python train.py --n_layer=12 --d_model=256 --n_experts=16 --experts_per_token=1 --d_expert=240 --d_shared_expert=0 --activation="swiglu" --moe_layers=[0, 1, 2, 3, 4, 5, 6, 7, 8, 9, 10, 11] --router_score="softmax" --normalize_top_k=false --routed_scale=6.58 --balance_loss=0.00781 --balance_bias=false --router_noise=0.3 --init_std_router=0.017 --lr_router=0.00123 --vocab_size=2048 --norm="rmsnorm" --norm_eps=1e-05 --tie_embeddings="early" --optimizer="muon_variant" --lr=0.0135 --beta1=0.9 --grad_clip=0.5 --batch_tokens=[65536, 131072, 262144] --seq_len=512 --train_tokens=538100000 --steps=3548 --dataset="wikipedia_en"
Below are experts of layer 4 (counted from 0) of a mixture-of-experts language model. Rows are named router (the router's row for the expert) and show model dimensions 0-255. Each number is 128 + 32 x the weight over its row's rms, rounded and kept within 0 to 255. Numbers have three digits each.
After each expert's rows: a language model's description of what the expert responds to. This comes from a sample of Wikipedia text that the model never trained on.

# expert 11
router:142154138123053149189096146139159164090129142170107113085077123147106173099098092068134096128144084113139079154125108181137193111098144135102140123147189116121116163148139137160180087087135127108118087166176151102158156111089167094106088104153161114089157056042167105182139108110171086124166117094121170134091116094116153115099130145121127095125061106128188142163145176117123123125105199087150166134136076165131134168109155127105170118083052099151136068165156120167082160145141127123113138103144099178109116100174170171129088177113135112101154087172189160143114071165167152069120145107150124144211134115114106119122139068112122135129118159082117164211148093154106149110074133149102154148134175163154139067160133112123096089126094074188143120186134120140099128152142114
Digits, year prefixes like 19 and 18, en-dash ranges and opening brackets in numeric tables, birth dates, measurements and scores.

# expert 2
router:171091147098148183174194124224249093090061132126183092132101134134200132140092124135175122140096090143113127118089131138152134153088061134147156085145141137140118132116118093113117131160116106089118119152098084161150120081148146144135102110121117112133148076081081132157075158096181166148157042125174107117123092181095105173194173125109123140128112165097118112162114144113088118179153142102087127176158174056071159095158106131100106144119136126101118117153137100144180090098168187107072124119075172127109128174141126141143190064143160122126107117126116097116144128118066113087121165110108130074129143085123117099127104156122088112156098122135106161134150155121156139133109138142102149139129121156131101086163102082149137119112105131119141025065096140160143068080076177
Line breaks after sentence ends or table rows, sentence-final periods, and == heading markers in section titles and lists.

# expert 4
router:088097128109041114154150122099109093194143150183114148151138131136095126089169118118100097187156139101156134150161125115154127144169092067135132153128167108138088060100145108156090115109105084102090112152142121113154141162130133134161095179128095095113138180157171169085141143111085150158132153115145063115125108185131073156101137096093123150137068096194120147160101129143108184168132090164161170103150078152146178122113093099193155152186139198122169117101106123117118141174093101131158127069124088149138142154129173173155203158140131131088127144140122113178147181084159079143131096145157085062168111153136147138107106144081090086114128150037164092119114179079142115139140088139153151087126060097122131118088093112150152171122162148073133125122178119129094136088200046
Adjectives and their final suffixes before a noun, such as new, former, first, and endings like -ful, -ate, -al.

# expert 0
router:077162118135120153153114106114093122079134110181116100094150064135164136096117115103111134131162107088168184123133102102165055104135182158150141112169082164070105127102103142122162122138194145123129149139093107113084119177130093155151129108154089166156131174134125164179131139151094122103065156088185135178125101116179153112136138080059112090129113105121145175103164125181157096058149128140076154116186087123082143071150157098087135080086145096177068106156126105157166149139134147124152147117160146117109121183142125131104131147138140122156149128086166105153085140131083179150168108107082101129111138149049136075149114117178149143185148088169091130152128134153144170080116122163197181200146104121102178126141181185101193126079178074146179150169069151109176128103143113
Units, symbols and closing marks after numbers in infoboxes and tables, such as km after an area, %, closing parentheses, plural s.

# expert 13
router:144131144130178110125151080089111165172164093186199120183052083088097119174131136117090176142138089159116092080140155163119188105087182156105110147104117136200090082142122113141095121091076134143096153112122114201138094117135096099107131139116109160092134180156171130079196142123155110173154093172146076134169118175122081095091125127082121179151173100127152099098144131112108178076123148129150137159104165163127132168182098093170100164091119136065144178183110179122117096094115118136141149102121099114125199151153109122093114174123094126125080124151092185122170141080104137138124112086140178109103108123166059124181176134112136089116095129108085141129062178127125098173175091117174144076069157143097116098127132144090127177147143128093154129141181101112085146133083167
Prepositions, conjunctions and verb endings -ed or -ing that link clauses in narrative prose, e.g. following, during, with, while.

# expert 5
router:148159108104189107125072120078147142158135104204135112127055121115167166159177153118107108124137110149116137112149152157102125167133156136119107108102099110159141157136101130105167139167128209096117159156147086093200127071155160127108175173139126147130175185135141166072086123117129131096155147113162152156085167104154125169150148143178089137130113201123122099144129079109148114120105133084148152155121076144147142140146198073103108146173167152142143104136116123046149146113155130071116170132152149184160129098100155126108146066145153157139147075157147155073123114144166174163158095091134047152071072158097202133083199135152075121112127167181070148159088102164117085123141155140129138099113126080173115149140186102134127093124126108082099123162144120092069070152115050
Pipe characters between table cells, plus colons, semicolons, commas, dashes and slashes separating fields in tables, lists and credits.

# expert 3
router:067157111112075068148130081102090177136171103123182135136104143128189098107151133150160209151104162131104129150150190119079138164161135161102138114119096104101158101155112142186126066154106175122119134094178141105109095122150103107142105161123082173123130124135101112134125129108145085106107162136119157139113099107162162123158176138187133109081137078098111160109104130112160096131143084168079133083094176116189066146094163146132082123160136125093138124136132131121152129129160144170064053201150050090163083145095117110102140133126139144178115112042152142131152107134086141159089163156143143157126183109077147112113135137163087043077142082110181131113152085081040135124142181069081087153097150119154153118106111077068108079160125125152159108076118075124114138126102114
Final pieces of personal surnames and given names, including foreign ones, plus common first names like Robert, William, David; e.g. Iohanni-s, Mirosla-v.

# expert 7
router:166161093163137133183103168144151151073095146041098117098255105133097129078145128180157115129133130107130103130112107114105104100121095134144188141108123129090088117097126135112184098115171098144120115145159158119153137101119150167162098092130129136141118155083088071152122096113229110072126147121001119060125124173137111101092164163110132177107192113045150111120123224121093128137156155123122143150089117131095108124113135125110119044140119133121182141102136115069086094112132155156149141121122109151064144092089171137134131150126252080124099181104128151099113116158127156117091135142110118144129101111108149143119124123149160171121165146115130117098109179109141138142149129133130144135104126119154061138118139104120106156110141101140093139142134128129183122139114134
Bare space tokens in running text before the next word, and empty table cells; also short word starts like an, re, inter, is.

# expert 12
router:076064123161103146126173130134105179111128124127107201122104177090105136122098123095111101127044115097096158057164122145115081133137079103132124124162084124118078148132123117162112188062129155151152102107150104144125171131162082062158178093091158053194103189141089186174117114142152108185156115176130183104214095100082105138087043128126142146131109107130076153114099124134073094150100159141178145122120079143133125101144101144169157170118133072154134152060093118159079095142098165165116136096097154133113106105149116169151130152113148125141106198154140117148149159112093071124144147131080188137077180130181137164123125120173178170137119110171157151101169121115116110171101127200149151177153144129083162160106147135134139122122127112149125165140162153144125130116066182
Common nouns and noun-ending suffixes after prepositions, such as order, war, death, law, and endings -tion, -ment, -s.

# expert 10
router:107163117183042111114138102102113139091102118136123115119161095169046107114157151173124154116086133197120126148122128151151169099124129114098146110097079160080163198118107131124065133165097144139099126156121105093060157129094135110087127120128181120184088183146097144126089115138109146071096079127184115138132162115067099102150129141154098120170124167056106185089165069085151135167068085180150109035104178120133138132151190178130091149091172134136101108089162107119188113126109093119110092140171139064097104135146138131076078131109123128145138095141150117189122112164163121098114154144158062106107152151155088184100086160143155155142135180159076141126089128122156113088117144154131131085143138139092136139199087106098164117165060178069102104095105149146143103120134116
Country, state and city names and the ends of multiword proper names, such as Canada, United States, Northern Ireland, Kentucky.

# expert 8
router:127136156109136145059124135157105094115088163112148135117146168122120126180181085065210096071109154113119132175099115111105112182116108145139107139130136175097152142137191092102147110168100078137128139099104114180158137117154166115086142121105156106076111097139161079180139155137135136159127161179133142109121142163078141150121076177108122187149153114174093065154140115144165093098181174105207171178115143159127077108168142124127183111113126159138134119144101120130149152115110133110132135165131199121123187087080119066168115146119057171157146110087135095080154096103182097103138075121162106152169200078087199128172175107076101173158144146164123121094118132181124151123128159075114134092135100174103134096153136111126100100159145140101119131130159118072170202146115039
Consonant-vowel syllables and single vowels starting or inside words and names, such as Da, ta, na, mo, a.

# expert 14
router:180109120153180147081182150159138092128118130112090136101122165125157110138075120143123111109177105104190142117124107095137138071145088080162156142133140108151193073147125111097123143102145107163155109095165169101134151186155089140105153075101155124118144105106123077149059033123061163109087138100091122136112069093206147058106132106146113099110142057113125071049117137141168122199158135138120083121130163156130131128159100116096110163124138075183129125144162106165143134089070156121119100145135165165186111153109106098131119059155112086129086145171039139087113138149169094141082092104107193135113112115160146131106060138102132119105126092167203099160122169083142099153121142106156101151105137101173147142170117138159165141117185088149124102164083105147123133136154194
Capital letters and first fragments of foreign, often Slavic, place and person names in lists and tables, such as K, Ok, Ab.

# expert 9
router:148163129100097125146121146184171114147188118103121124174085157122160184116111134194114170099082200124163100099087129133105138137129106118078069104125177124136119132134143135094114151112149145133187118136094159134111088150117109185135135103104125116138124112075137126106136143174096067136125149111111130099163205128095167152163107082150218084123079139119107162122134115139140148089085075142066107177196114126097139140075106143120138128185093117131067152126107172161110164135168098083146108153114123155157101145135080158131137143171086148013147105096124117068059164171085153157154146158144151118127091167168110156152143100122157156082097113115129125142174105120151096105143091096084100137184179152137070166106147164163074185117107176138067209129157102119164168114166159
Word-initial fragments like ex, sp, co, met, C, mostly in biology and species descriptions, e.g. sp-ecific, met-hylotrophic, Ex-PASy.

# expert 6
router:126044141141170098119066161141198102070101180146107107079149113149085143130087136137196095162188123190079150178142139155099066112117121110156132112128152164149134150145119185144127150155178078094120098113109156112187113065054117160163131099167112166105078133111097096106127106106114153122131127163147154112097102129153146132145107172100123119105177125101091137154149132137084114131134144156080137115155110071101101127098124146110159127086130133051176215131156141138095103132185178177177149155070094146082074125099106148175086097161095111134154160129126122072176103141148147147155119199073146152141125129098084131175110102134167134186136093107132107118158134135098189108073145087091111163149143123140124121167114169128136154077126157132130153093073162156119049180075169
Short letter fragments early inside longer common words, such as c in ostracized, ic in suspicious, f in dissatisfied.

# expert 1
router:181134145105160165119095138154107090183120139102088140125109169118087104127105191080058111145207129157084141131111089083201103128139142153160123170162110110129115166110115152134183147137152138178101151152118159107076138123109179143108144157140127078152138094137141123084175162119143180099165120117135110146087157118127131137126136117178147133111139148187205116187077128113138111124127122045154064114068141098103119108053084176113089078114131172164144123152147156070097134136096056183166171096121134077088199090196146094142136069098122108146175166148110092055111108101112134113150168132089143172107148105142110122100126155122128120142138091086116132080139054185154161140150084160139084115112110145102131158058093165175093120132089155189149143142107166149138142140157121
Short syllable fragments inside words, often vowel-plus-l pieces like ul, al, el, ol, as in co-ul-d, c-al-culations, sho-ul-der.

# expert 15
router:184112118195134083153075144098226109089083158112055104094149134169113066151099088134150116093127073091127134155142107119136106115101122121162164146105186105182169102089150134078172136130119070114171133101076074113106176140098167145168100102188139192126086131095113128153135150158133162171113104093145167100150129079111150127181150173143060115147153110121130120170144166144105132102132117155099124137124215076078143133129119143100149161101112087105106191102128065165136113170178156098151146097115133134112088068100147069114058167065104146180132137159151106089113133166157115107137138126161123145109088141119136054110075112129165176174183142098118093112160111121181183130099125097100103145146090095158119158075121113117163121125143154159164112146086179133147110155144173
Single capital-letter pieces beginning proper nouns and acronyms, common in sports teams and organizations, e.g. N-CAA, L-ightning, R-angers.